config = dict(
    num_hidden_layers=11,
    hidden_size=128,
    balance_loss=0.00281,
    router_z_loss=0.001,
    norm_eps=1e-05,
    tie_word_embeddings=True,
    learning_rate=0.00874,
    max_seq_len=512,
)
Below are experts of layer 8 (counted from 0) of a mixture-of-experts language model. Rows are named router (the router's row for the expert), up (a neuron's input weights, with its number) and show model dimensions 0-127. Each number is 200 + 40 x the weight over its row's rms, rounded and kept within 0 to 999.
After each expert's rows: a language model's description of what the expert responds to. This comes from a sample of Wikipedia text that the model never trained on.

# expert 56
router,153,88,175,216,206,195,259,287,177,197,168,92,249,217,169,229,194,190,238,166,238,189,182,133,161,180,139,178,199,190,233,173,209,236,199,240,247,223,223,156,185,201,234,229,279,179,188,266,126,182,178,130,135,179,215,221,207,258,162,233,186,262,189,201,203,203,190,157,149,257,218,190,209,112,234,188,217,188,244,179,184,248,176,219,210,155,226,167,141,184,125,240,264,256,178,204,234,228,197,119,181,197,220,213,185,234,219,286,190,192,200,165,193,240,160,170,175,242,159,133,146,193,202,272,138,251,236,213
up0,186,225,141,231,225,263,232,179,210,201,200,253,260,157,170,119,183,215,229,174,220,229,222,178,132,111,246,195,256,220,146,240,212,170,181,178,173,109,185,202,180,149,186,142,186,169,179,240,145,199,221,218,253,198,281,261,214,143,190,176,209,204,129,155,188,197,127,220,249,234,170,158,279,176,186,244,247,274,216,249,210,206,235,190,120,186,214,146,213,224,135,208,226,105,224,214,226,173,203,264,200,276,252,170,268,166,198,165,223,194,241,199,183,217,276,219,214,213,180,235,199,224,178,216,192,228,131,141
What it handles: Single letters or short pieces within non-English, especially Slavic or Central European, names like Zed-n-ík, Yushchen-k-o, Pyd-n-a, Po.

# expert 21
router,194,173,206,235,243,156,232,284,135,236,117,191,296,212,143,249,201,241,248,118,205,247,137,167,195,160,200,157,208,261,259,145,272,229,288,188,239,223,186,211,143,228,179,266,283,200,279,193,164,173,251,219,179,177,154,183,147,270,193,180,191,208,209,208,206,209,176,188,200,224,241,129,148,184,170,199,148,177,200,205,145,255,190,204,252,201,210,130,180,198,134,256,212,229,201,193,221,158,236,182,216,147,223,218,284,209,236,285,192,175,223,192,173,224,163,189,173,193,218,166,132,230,161,225,167,213,209,199
up0,175,163,213,225,241,187,171,147,211,155,192,247,91,234,222,245,237,181,123,244,221,180,170,278,256,254,171,168,194,189,235,194,174,275,250,222,154,212,176,211,217,257,175,189,186,277,62,181,169,190,149,136,225,220,271,196,230,151,161,204,223,242,145,184,222,181,235,177,128,224,206,257,187,254,234,197,183,194,156,197,224,257,145,217,197,260,137,158,242,183,182,197,199,249,202,250,206,184,202,199,173,242,212,247,199,183,198,245,257,199,267,221,133,245,199,244,210,159,160,180,149,157,258,196,236,254,225,160
What it handles: Newlines ending lines before headings, lists, tables and captions, e.g. after "squad, 2018" or "===Goal-directed action===".

# expert 59
router,183,167,227,225,214,178,244,260,215,182,195,166,219,249,188,191,238,169,194,147,216,181,182,171,187,142,148,140,207,225,192,152,245,178,196,209,179,221,179,201,158,198,167,244,273,175,241,272,124,134,218,197,126,175,130,189,188,294,146,225,196,274,189,211,217,213,171,145,158,231,215,144,192,131,208,144,209,204,243,164,231,264,132,260,249,192,173,169,121,167,75,233,175,209,219,157,242,219,195,141,232,170,225,201,192,209,258,235,184,239,230,171,163,225,134,171,168,201,152,128,178,232,185,240,147,230,204,269
up0,243,184,186,205,221,141,143,178,111,184,172,235,155,304,205,139,177,184,194,208,135,133,125,163,189,276,147,200,212,246,194,226,189,151,191,193,185,187,220,188,216,163,148,177,169,215,238,190,213,210,310,181,156,252,167,201,251,180,246,170,178,234,146,134,163,223,198,278,208,202,265,250,294,157,160,222,211,184,212,193,159,157,211,166,204,227,240,168,149,196,210,184,144,217,178,170,167,293,170,152,160,269,190,161,188,204,172,230,218,219,152,225,119,229,230,197,226,182,166,197,136,225,215,126,225,229,161,228
What it handles: Initial letters or syllables of Arabic, South Asian and Slavic names, such as Al J|azeera, Kh, Moh, Abd, Chaud|h|uri.

# expert 11
router,167,158,169,227,181,195,239,280,175,239,214,159,258,195,173,176,215,227,287,176,214,250,170,162,182,184,196,211,267,155,255,196,255,208,221,272,241,219,228,167,202,290,201,229,191,191,225,207,237,201,227,151,161,131,214,242,194,222,155,236,203,211,190,311,188,185,173,196,146,214,249,187,189,192,158,167,155,216,232,174,184,230,225,181,226,193,199,189,128,213,187,220,249,264,265,201,202,98,230,155,225,246,264,187,211,139,220,207,118,205,210,146,174,281,99,184,256,231,173,214,150,214,169,257,118,229,245,205
up0,236,228,216,193,192,164,246,201,200,193,143,141,218,192,239,220,223,247,182,256,190,143,104,246,162,233,164,239,130,191,211,298,140,176,185,125,229,241,187,213,196,195,210,221,257,250,235,159,171,224,221,189,219,191,201,121,134,144,264,268,267,179,160,182,180,224,199,201,151,205,240,195,202,169,227,217,199,254,234,233,144,262,110,189,198,209,236,279,210,248,166,173,244,207,259,156,179,219,253,200,145,155,164,224,281,130,228,173,232,281,192,204,226,215,197,177,193,211,232,209,202,151,223,228,221,249,118,233
What it handles: Verbs and function words in mid-sentence such as was, be, been, not, them, also, plus adverb endings like theatric|ally, vehement|ly.

# expert 61
router,138,126,156,235,244,123,208,183,196,219,188,218,221,190,179,185,221,209,253,168,259,224,196,139,184,184,205,187,166,244,192,180,227,155,242,218,189,195,189,96,200,224,162,237,254,126,198,176,234,195,246,164,170,200,210,138,212,232,148,266,154,198,146,276,188,189,241,181,169,242,194,171,145,160,211,216,102,226,254,116,170,223,208,249,183,120,245,217,159,187,196,209,220,264,199,186,234,134,267,164,260,244,219,239,213,177,252,227,178,163,254,145,188,331,186,218,145,212,137,205,206,196,186,210,156,184,206,215
up0,218,272,239,157,178,177,241,247,257,125,175,179,151,193,243,153,253,172,150,251,116,281,235,213,246,183,206,195,169,170,156,206,194,209,262,177,236,259,181,275,220,202,248,253,209,190,164,194,217,167,214,255,251,77,201,171,92,231,246,174,179,204,192,162,187,153,205,226,166,176,182,200,161,168,241,161,178,217,199,278,190,207,223,215,156,204,121,170,204,224,222,212,180,247,154,201,205,134,200,172,244,190,252,192,172,208,231,202,151,268,270,213,175,241,170,268,268,186,222,168,194,233,209,190,229,202,132,259
What it handles: Middle and final pieces of technical or scientific words, such as bure-a-ucrats, stere-o, pet-ro-leum, epile-ps-y, plus whole words like energy, gas, Ocean.

# expert 9
router,154,114,145,236,301,160,215,202,156,231,159,225,227,229,230,224,237,221,269,211,244,204,177,120,188,113,167,188,215,246,165,179,245,161,222,224,231,200,189,183,233,233,172,201,208,158,209,187,182,218,269,214,145,214,213,152,194,227,143,258,132,196,150,235,187,179,222,185,124,243,277,153,149,116,214,203,108,201,200,149,158,270,174,234,194,139,223,171,182,202,180,191,238,293,208,196,207,181,228,174,235,203,271,217,237,189,213,219,144,138,241,151,207,283,175,187,123,209,181,177,199,234,179,207,171,176,206,240
up0,183,283,228,181,200,247,210,260,107,287,184,206,243,177,142,218,173,172,267,234,179,248,181,227,201,269,259,180,144,278,157,206,170,197,232,214,168,187,242,254,259,241,154,179,195,127,183,214,162,176,146,149,240,221,130,92,184,168,202,216,214,119,162,146,199,208,150,206,243,229,171,212,207,213,201,184,214,180,204,253,190,210,182,202,201,201,164,198,253,188,246,223,168,211,237,196,96,229,235,244,197,195,171,258,133,156,235,234,230,147,225,197,221,256,178,186,168,247,195,234,129,214,109,197,229,203,166,185
What it handles: Inner or final word pieces like us, is, al, es, idae in Latinate, taxonomic and scientific words, e.g. man-us-cript, Jerus-al-em, Motacill-idae.

# expert 0
router,181,156,146,202,167,182,224,222,178,228,148,187,218,193,175,229,244,186,242,176,214,201,204,144,162,182,113,209,209,201,286,162,250,181,203,225,216,252,172,187,254,212,207,224,232,152,212,285,190,153,263,156,202,181,215,139,176,262,175,204,184,242,187,181,134,206,239,202,195,202,199,190,143,102,202,205,194,151,267,202,227,302,194,200,197,142,174,107,208,146,104,225,221,241,179,220,233,194,229,148,219,250,233,233,214,233,224,248,195,229,218,120,209,254,140,212,232,233,204,119,175,227,138,209,136,205,221,305
up0,309,203,260,176,197,249,252,130,165,195,195,191,309,211,224,210,204,161,170,186,257,235,260,184,220,213,253,263,278,183,191,212,208,180,257,167,152,157,174,188,173,259,213,170,180,233,184,182,223,204,287,149,181,130,216,160,266,177,213,202,249,162,179,158,177,203,181,170,169,141,237,201,195,184,165,219,165,190,251,233,242,227,197,239,235,201,218,226,162,237,122,143,156,186,171,147,167,197,202,143,219,236,164,213,180,218,195,238,130,179,235,220,121,186,175,262,302,214,228,194,177,241,193,129,219,150,275,181
What it handles: Middle syllables inside foreign proper names, especially Asian, African and Slavic names and places, such as Ham-ag-uchi, Moz-amb-ique, Bal-och.

# expert 22
router,185,161,182,217,188,158,283,210,188,208,162,157,246,176,130,223,238,238,270,191,254,191,149,158,176,197,143,190,159,266,182,179,184,159,186,251,217,239,177,78,219,237,175,247,233,134,170,218,108,205,229,122,221,225,211,188,207,249,162,202,159,213,145,221,166,164,259,194,195,258,199,143,195,127,172,167,173,175,177,212,132,233,139,288,208,88,203,158,144,192,205,195,229,230,206,201,222,189,227,131,219,233,233,259,186,157,220,246,185,199,229,119,203,240,169,146,200,179,197,131,194,227,192,200,182,211,249,208
up0,247,185,246,233,191,224,137,137,186,244,216,273,176,184,138,250,143,261,199,232,196,157,207,147,181,221,197,230,137,183,239,172,156,192,242,229,154,195,229,268,194,157,160,203,171,153,219,205,204,180,261,167,231,199,165,204,149,202,122,206,155,199,210,161,287,234,213,195,157,196,223,217,223,196,114,258,261,213,178,226,197,218,186,150,200,183,249,175,195,190,177,186,223,146,218,181,126,264,190,285,204,206,226,181,215,174,179,277,201,270,210,230,149,243,299,154,144,192,218,295,253,212,118,220,183,244,265,196
What it handles: Middle and final pieces inside split proper names, often Germanic or foreign places and surnames, such as Liech-ten-stein, We-x-ner, Can-oss-a.

# expert 35
router,196,188,204,272,193,162,277,241,150,206,182,219,312,234,171,256,219,225,202,177,204,222,139,160,195,160,186,150,243,284,264,191,223,234,293,209,238,245,192,202,160,227,192,258,243,187,234,181,195,188,283,212,161,174,169,159,191,227,149,176,191,215,213,232,187,195,161,237,190,186,199,189,132,190,143,161,172,161,217,176,155,221,162,257,316,217,198,160,157,188,151,264,241,210,256,204,295,172,264,177,217,190,262,203,232,235,220,269,180,208,201,187,173,209,154,184,205,196,121,160,190,226,173,204,109,195,236,251
up0,243,181,208,146,165,136,195,188,175,203,166,240,192,231,183,222,232,217,144,166,251,213,180,239,255,239,142,192,231,249,176,164,260,185,257,270,198,184,195,182,250,173,207,245,121,167,251,254,215,186,138,165,258,170,249,185,213,207,171,116,258,170,181,214,174,232,159,160,137,185,140,224,159,221,228,203,182,231,192,250,270,165,169,250,238,220,124,201,175,203,185,256,284,254,169,159,218,218,232,116,194,264,232,177,188,205,199,198,231,133,200,166,269,251,182,228,177,187,258,199,236,202,171,220,72,157,224,170
What it handles: Line-break tokens, mostly those ending table rows in sports, election and results tables, and those after headings, plus table divider rows.

# expert 6
router,210,201,218,262,202,133,218,301,175,209,197,226,208,244,176,244,208,196,215,201,286,185,179,180,214,199,214,186,173,191,197,158,221,251,230,211,206,232,192,137,183,274,163,207,222,173,220,272,184,248,212,203,192,186,135,191,204,268,138,138,200,244,239,237,173,229,267,148,153,203,181,211,146,147,162,191,175,151,236,200,184,306,188,244,252,175,257,125,149,170,185,197,207,214,203,211,292,205,163,114,269,250,195,260,230,201,252,179,205,184,204,193,122,212,191,136,174,201,150,130,193,225,141,206,133,249,221,266
up0,225,207,200,113,271,166,257,233,210,167,241,146,164,244,260,235,276,235,201,227,214,251,167,208,214,260,271,170,232,212,184,239,212,160,167,120,186,233,209,183,158,237,216,155,231,196,231,142,132,206,222,139,151,224,215,175,215,199,196,199,214,180,175,241,146,256,144,265,180,194,208,170,133,192,258,185,181,276,297,182,230,182,170,194,250,215,211,244,145,217,223,249,203,260,228,194,255,190,186,177,210,234,151,250,166,107,193,235,241,212,109,225,227,245,187,199,194,196,203,258,251,140,281,186,238,191,173,180
What it handles: Single capitals and letter pairs inside acronyms and abbreviations, such as LGBT, FBI, OBE, DF/MF, ESPN, BC.

# expert 25
router,191,157,214,199,245,157,249,240,170,265,207,188,227,245,137,265,176,222,203,195,233,224,166,177,219,202,222,132,263,225,186,198,218,281,240,232,183,233,236,161,219,250,177,229,220,207,241,201,250,193,242,182,179,178,148,186,213,203,118,210,158,253,209,240,179,244,178,145,141,199,235,167,208,180,160,115,213,180,228,195,169,267,213,232,292,211,167,110,152,214,140,191,226,213,212,187,291,168,193,76,231,206,239,219,231,191,246,219,150,177,174,145,138,236,181,186,196,192,126,181,162,222,190,219,173,290,249,268
up0,221,180,128,187,100,146,115,207,248,251,184,175,201,215,281,228,166,285,206,150,188,260,170,168,237,212,258,164,281,270,202,173,183,234,172,155,191,121,181,199,155,187,201,244,212,244,168,192,257,187,224,214,106,146,221,166,262,226,200,197,175,192,236,183,228,171,214,256,226,230,236,147,283,275,161,141,139,251,265,176,147,217,187,226,212,224,228,228,189,174,188,147,215,224,167,145,170,224,248,174,211,248,199,170,217,194,168,222,226,197,202,196,237,202,281,224,203,259,220,238,241,181,146,193,225,218,147,212
What it handles: Numbers starting table cells in results and stats tables, such as rank, lane, squad numbers and tallies, plus position codes MF, DF, GK.

# expert 28
router,212,185,247,272,217,156,231,239,150,195,191,194,244,297,158,194,258,182,226,109,208,160,197,152,170,153,131,205,208,265,233,172,237,180,173,225,197,217,195,177,167,215,125,259,228,170,203,209,116,145,190,152,161,171,138,184,217,256,170,172,161,294,165,261,202,275,212,169,197,249,200,150,209,141,168,199,196,189,226,202,140,191,225,242,239,192,172,183,181,186,135,236,219,166,182,175,230,211,197,175,271,183,192,220,222,197,265,207,210,195,238,145,128,187,178,145,204,230,168,90,200,255,171,259,168,277,213,241
up0,206,232,139,230,161,247,150,209,221,186,217,179,232,247,199,182,174,181,250,229,207,198,229,268,204,169,171,178,208,151,192,156,258,205,187,191,172,223,175,234,217,187,172,228,133,221,195,197,168,158,270,182,248,168,126,195,211,213,211,210,232,223,125,144,207,178,157,143,218,232,175,158,268,265,252,156,224,175,259,257,166,198,139,181,158,100,250,152,179,208,256,152,207,122,158,148,257,194,151,198,131,187,203,212,153,180,167,192,241,262,320,165,110,196,223,182,218,228,145,189,191,219,154,215,228,128,156,231
What it handles: Opening consonant pieces of split surnames and names, often after a first name, such as G, Ph, McC, Sieg-f-ried, L-ocke.